{"n_layer": 9, "d_model": 384, "n_experts": 64, "experts_per_token": 6, "d_expert": 32, "d_shared_expert": 64, "activation": "swiglu", "moe_layers": [2, 3, 4, 5, 6, 7, 8], "router_score": "sigmoid", "normalize_top_k": true, "routed_scale": 2.5, "balance_loss": 0.0187, "balance_bias": false, "router_bias": true, "n_groups": 8, "groups_per_token": 3, "shared_expert_gate": true, "init_std_router": 0.0196, "lr_router": 0.000672, "vocab_size": 32768, "norm": "rmsnorm", "norm_eps": 1e-05, "tie_embeddings": false, "optimizer": "soap_variant", "lr": 0.00306, "beta1": 0.95, "beta2": 0.95, "grad_clip": 0.5, "batch_tokens": 131072, "seq_len": 512, "train_tokens": 377100000, "steps": 2878, "dataset": "wikipedia_en"}
Below are experts of layer 6 (counted from 0) of a mixture-of-experts language model. Rows are named router (the router's row for the expert), gate (a neuron's input weights, with its number), up (a neuron's input weights, with its number) and show model dimensions 192-255. Each number is 128 + 24 x the weight over its row's rms, rounded and kept within 0 to 255. Numbers have three digits each.
Before each expert's rows: "gets" lists some tokens that make up at least twice as much of what it gets as of all text. This comes from a sample of Wikipedia text that the model never trained on. Tokens count by the router's weight.

# expert 49
gets: "\n", "9", " R", " T", " S", " D"
router:129145155157110095143158178115146144125230107150150141094139154101137090119147124105128113125113134108137147115081118097109147116144132134163126147168143120115123092133145121144142147125137143
gate0:137163160171106135122109086117106142107135148145122141120098140106109120076111117149120168116140127127146145155150116104096130105140152130141139125147149146110199129141149126158100140070147135
up0:099087101131098133181124072117129111136113162113116127146133134144191148112127099121092139123148081142105116141133127100103127105114100147095146140148135155139125120126125128147126093101112151

# expert 7
gets: "\n", "3", "2", "==", "4", "6"
router:136110112129127074123114159130136115126116157128067097137163143127108133095189133118148112119115148162114110085145089126129194086168122102104123128141139142145172105140102128137149141115102145
gate0:085133135134116130155088141141127125112114103178123112135133088115127147132121111146185145097108121151144110130125130088117149149152111141090100110122144119166181098101123130141163166130124081
up0:156118133168141125112157135156100124111093133161144097172124169179107126129118148104134100110193135112135155102129117128118081142128121159186139147127105130131131164135141101088109145120145140

# expert 26
gets: "-", " \"", "/", " (", " New", "–"
router:132160109148106100134121147119114097140100144119135111140168137165134129095137130113133154136116122141135150093132117136130138106137157154138159132154115128132130132171127142105132148164123140
gate0:104096112137129116113150117107116113132099147131090153110100147124135131106107105116176136129115129105145132089140131114115128087103094124154134069142145159066111095142155122123134148105127152
up0:154143181113089185193116109142145169096085106124157095133166136124141139147137152138122127159122145104101108121125119140134150112151114115156139153089118144134139114112140129149125105155101108

# expert 54
gets: " in", " as", " was", " for", " of", " is"
router:126195121098092096129153166114174127134156106157074146142114168133107159119140157136165127142176103170105122124125114071081140147107156131131117109145111113125126138152087168119147144112143141
gate0:134089135113101071096133123095116142093147101112074129126141117135113116152146103100126113118127065171154115081128120129141123133105122121074135137140144072141112102175152128168123182131154175
up0:145147148099101116126138138136112137120138140128125139124112164151170175143115101139107115129144146115099105151086122150131101133166142120148106113097121102123125115172170142116131088152129110

# expert 15
gets: " in", " In", "In", "N", " N", "l"
router:109145098107139116119144170167120081163133135152122129174167159125094113080136136177138147157151176138131100111104157098130138121112140143192167134115141152070136111176092177129145112084136111
gate0:058164104104155121119151140092103151153138136161120161119141134136180098162150101137150149153144127173124164121120132137133133113124134147109143134120132164116130155119110135129082118081154131
up0:137121149134121156111118124152127129137140149125124136145113112123143116094097100060121090145161116122124137167144111137166136163133171071113160140143140095102111114090108083132110141139092137

# expert 47
gets: " ", " (", "-", "–", "/", " −"
router:120099156149118116111117172140096141129142113115135112104111134149132125124097091125121167132134137111128134114138076124115112097113154142139132129163129121127129110112138119096142131140143130
gate0:164129138085123151105156152097130153141153135047140135121138163126129135152160116143136124108153112114191124130136103130139120151143116106117084081186161143086180111134120175129143087170139164
up0:120133131108091147122118143119135156133107113104163135140143124129091115141135108116126118098125139156169126155129139084125120146147112105075119106199155156128161130097134163108143144158155131

# expert 29
gets: "0", "5", "4", "6", "3", "8"
router:120150119128112109122099102141150122121171133125117135148125096136118101112144131185150099127145104159137165149136140140139121126134107111107106164137161116174143102137118123158137135095117113
gate0:123140110108106134130122110112116106115125132115108104077140148089147163085148105120177118154119133112126122157108119125144115189103109138130169130130110165169164118136144103171105067150123102
up0:138103149115133123093122134151150120092197128125094165148079107092135098153157122082121097106144149102134174157129096101093149160105117101079112147148106133098101116141161188140116118126130170

# expert 62
gets: "1", "2", ":", "3", "5", "4"
router:136110097119147134152144179130136155111147091130126135113151104093184165137156120133133140130176124183115142094120095084123117192175123134165160141144156089085122128116120146087134148100095168
gate0:113135119130118107136130154144141157114122102105156122116124189104122131075170103120119118135120143149136120168101115109104101136120121131087131133154150142140146087109149103104129155138072112
up0:132142144130115115126106063128133063109132123133132132134066127108135114149105094152118115099147129184143146099114119126148145128128108148096133117148101115155136083138129148139072148097142160

# expert 1
gets: "\n", " and", ",", "==", " but", " =="
router:128127137107125156118111174115161089123155151113107153122089171125081151138150133102156129126125114125093115090122089140140127085149120121143093108148145108111119108104147117204119121102086164
gate0:123103138157126076143111109067152165087129133127166125133128126170160126126101088102129171141130194119108092138102079155130153110143141103144138094083134127126125155089116110131116132182116113
up0:114113142141177116187129131126125112145153162135164085114123108108124104102144130120115105160139093121111132148114123158120119105175120089136098097147126113112130119123090160114083155111107141

# expert 34
gets: ".", " (", "9", ").", "/", " which"
router:123096115162100128135113178082118091135128171147091129144129152143123147141135107143170168137160108081137133119110104108121126131116149123123157115149118121136162135100146131154166100117126121
gate0:152154102157142147138146109160172165131106133110164076139112097080126153144150135146175119101141193092087160138115078073109140127139130141143067113118083159147138109141137106134136123162101127
up0:157126119106099116146180121142121102164097102130141112134140159121081146108131156120163122117145104087104178119143189136146123171116137142105099113152144133093134103174098076153108158126136159

# expert 24
gets: "-", " \"", "2", "0", "–", "1"
router:120092121134115102139151108130113116137198132137110097139167158134111135090130096105143178160082132112126177093169117120132142098121169090156174158120142115132161127097126124119160133147087112
gate0:111134158122146127150122125116143126094150084122164156134132171079090143137141109130132122170127142139103159064127129135139105133151114081122146149144112130087135155174131146131130113108094107
up0:114130144168106137090169122124140110179142153097154110081091103147116092136165112157135103127116120136136181119093131133126150098106132112173107131154138126125118143144147162161123088122144121

# expert 58
gets: " to", ")", " was", " is", ",", ";"
router:141157111083111108131089136105149119140134093155128149132145155109112139161149143157106143125117135168093131121120116114190090154130146142125167099123137114075163129122143161117139138086114159
gate0:095131088107137145135135082132099067129198141132098173135162169145098095151162123110133103158148170149142113166118112124142105152150151110140152137114118140115099110121167136138114131082067149
up0:136188131131094149140139092090141189134126149132097128163055092111141190087128148156189135101130107111110134107174158133111162150138052114092146113160112113138121119114132118136087118160176098

# expert 59
gets: ",", " and", ")", "\"", ";", "),"
router:168089069128120129151132107117131128140120163118130131123112131145128119098131115149096114138160119124149129162130092121146140114143147112134074085144120101094194129130140102128149135102138095
gate0:114130115147148123117139112127132112106133089130151148128154133145136124157149083146111153129113144151132155122144131147162159154113132112173102151135101144152110136122118182113149108088103145
up0:152112159125138109148130154104114111107169160108118112137107099128141160140147136115110152157135143124138149094118128096137098111112142137125094153110091144146107174081114129140131104112122117

# expert 50
gets: "\n", "==", " \"", " J", "/", " Al"
router:162129117131103106133125147125122110143119125128122122150148125116058124138152135116125125147125124165149133095152131118106165101158117113155103149131144109115126118127136139171181122100127126
gate0:116117117099103130081133179127165112158164136129172133156147131178130090157139109074128162114071120141097141159124076142132126106115115161175171121116085162099136111115090163142095124159120116
up0:122140140134083113147156077131085125110109135143129156154108137151147131136149128099151121100150118160117158116092137135105150138157100156123150136115110097109112140133135184139118099155134161

# expert 61
gets: " was", " is", " to", " a", " were", " are"
router:125122125115143119122174159118088130099140127155128149107107110142123123166150139160167155112160131157095113167130133143105144145119132090133139128095161092120158097120123121159142109112142124
gate0:160119133122149136080126109139148144126133156102112134090180148180106132088131098101127177158108177143123114113153117111083159130141100112133124161155157145139177155105105104178119099115095153
up0:147105160068139164176136159109121153119129145135116125122124109109127124118142173137128137121116114124153088126160088135138114093123118095112132144070171149106128116121146105122128126170118114

# expert 56
gets: ",", " and", " to", ";", ":", ")"
router:139136098110148133110093160100120108112173130110140138093036162123100112117122094140146158166136108126100124142133106155119142129100139114099111082151142110139172106105127122116102111127126127
gate0:124086138106138157135117124090105133189176093126137105106096104140090122102117161139148151143125123155115107083107111148129123133128159141095154128145153134116127119133149174191113146104139148
up0:120115114138161172106105138170139126123179147131133123107102108134154139187149084119117110140144134112103149127133126124115105116137143096127165160134122111142107148131115116150166116106110148

# expert 5
gets: ",", " and", ".", "\n", "),", " but"
router:149158116131174105124092174140096119087155149097144135119061122127126116134156117145136141136144116096146088132108117147119152131133157123138121124127159143159161093160137135101085114171124135
gate0:149129082100103153132128110085154167122104122161127160155097096114134107153156126141105153157121140149124108118137141159116131090108146097120141104091112137106118162156121156144138153140118140
up0:125109128107140121108114112151156120096176105142109155084137098106130116145112095126099143123155156096135091125097127127128120138153162139164119150089134132132087117121095158183141145114094158

# expert 25
gets: "0", "9", " \"", "'", " he", " He"
router:104113090116142104111136152113112110121166157139130132122133153121134084123133127087118116154120105120129113140119138089121117146170145146116146147130188117154129135149141115149149160127137140
gate0:113130103122110117118090148118126115139140113102137133115126129106102163093157116116097133102086140157127144108104088111118125114124149102153150126165163141131107141127106099132138065122151161
up0:135145078119132121098195115143129137133148112165164114126136118133161113123167113123147137126145090133129140149127153110107098144131180167099143126139136122151119127126116150096087127123107126

# expert 51
gets: " was", " is", " as", " with", " by", " had"
router:122141130135127096108116167091177130107107112147088121186139139152114101130129134134131160129154145146113116122102100086112151117114126117148175083168125153122151102120170164108179119124125115
gate0:157161159122110124136118129133134155076138115153079119118117138142091137154143110154103150160141130109137124164106101128151104124106149098169144165135156109110125148157160146085073108158113103
up0:157127079160106156111157158143125088148148155133118152121159132131129122098113154151149127129126140126134075094134132108128146133116131139109111121153117146150120164153141129187162103088165180

# expert 45
gets: " ", "–", "-", " (", " \"", "/"
router:134144156141136094140094147126118152129150116166129081152124138134147125129114149134152163163143126133129137079127063085126119116106142141147153117161176115144126128144128103118198120147146135
gate0:117151149171111121177137140147128158114158139128075083118113139141184097144146161138108175130144159099121138141108110147128091155160126146175122153098151132152125135143093139169142116143161146
up0:130138144132144117114111146111114104077092125150140163146093138124102127102142149120115118131085120124072145131152121152150132117148117113110168109128151128098125166126134133108101153084114141

# expert 16
gets: ",", "==", ":", "|", " ==", " by"
router:108173144105122154128086141137174107115141135095145175110064141180122132087107109166136160170129084130087150148136124192164176135135098129098153080129145109109172111103118132125137148140134086
gate0:139120103108120112145129126162122120131137085157122135107160143134111101126156118149136158098083113125095141136069107137152156130121125128139112165114138141156096154117149068124134129146133148
up0:094122113083132136138149111118154096134105103141111145098110116157134159163116132140160149108077126108124151114107122165151157170133148147098140149121105120116147155101167120145124123158113128

# expert 11
gets: "0", "6", "5", "==", "8", "4"
router:112147102107114123113126119135123115098144123137124090168120124127162142092116152124120135128125159143103140130150129145105162120114089113134108138155124102155139113094117086133116149092110139
gate0:119126152102139078148145169145118110168106153108121157145171149144123127132124146115118125126119118110102109162132141156111097110132125132110123124163119121141176120102154122135111118101086129
up0:079088114095145156152133102168118098125118113157170093126160140129085106123122131105130141083098112132138169157118154153110142152137145141107136152139135110139179097094165107135108145099161160

# expert 9
gets: " in", " |", " on", " In", " under", "′"
router:156136131130122149131108139115117116151118081133111148139087182190162127147164125127172116158091132132123151080129114132123168119146172167120119118164131123125154096150110136159132128135115111
gate0:159140123128094148135103107138106095152130103152105140126128137150134169135127179115160136114125121122089168113157125161121103137133117106158136167130170138131115103150119119118106146152109136
up0:170107148106093109121103111117131124105110099111082137112108116121082137139156102085138147132084131107134128097119148131129089129142120152180136142124148097140134095173172119111124144131113125

# expert 10
gets: " |", " January", " August", " July", " November", " September"
router:160145145114109122139108175113078141175153149115110111149138104142151141089129119129103125164136118104147079175157110152099134142082135087119145092124161096137182105118119154140139185110147125
gate0:123137133153146152127075116117148118116151165155084141143116156148132099153131137132131122103109120140111146108129078109084136097120101113145108113079142157135119106119109121099142143091117162
up0:129093119118109124157133178121123121153127123135138121141114099133143135160127125121142110134160084116159156104110134113092142107086142129125126148111121093067103125119171139120132119134162151

# expert 60
gets: "1", "2", ",", "3", " March", " V"
router:139142143181164116165166158090149121160167115139135141130101143128147128087145139129144183116118140117147081163111099112108129168150137119145137091135122117128131135095126159128126141174147137
gate0:138126134201142164171157131105164141140118101135120118111087111110068101103080116144133179114114123131105132161097133116144145149124105115117133103127140174135149173117161155110121185132121133
up0:109114134093118159100088137128137136104154145138144102141153152154155106122143128134124054156130143135131123112156139106126114089140150147150112118121108087116102072181124127118168083106122080

# expert 27
gets: "0", "2", "3", "5", "4", "6"
router:121097072110135143136111120095160129077120176144123093132133146145113130128128123137198099109144099128123142113150103155128120151126121112106146160140146091108151070122138132163115203116123108
gate0:109179113132149129119102133113092133160095113111121097152140136142100141173145069115151131151126092134118117119133131168090152147120108150129127161138093127158144109133132120150152111123116176
up0:117125135125143101120105113132134137130126127174152148106124159119086099132094114125101099099152124168146107103127093136118104112136134132138144099105146142123154162136110106130159132098185129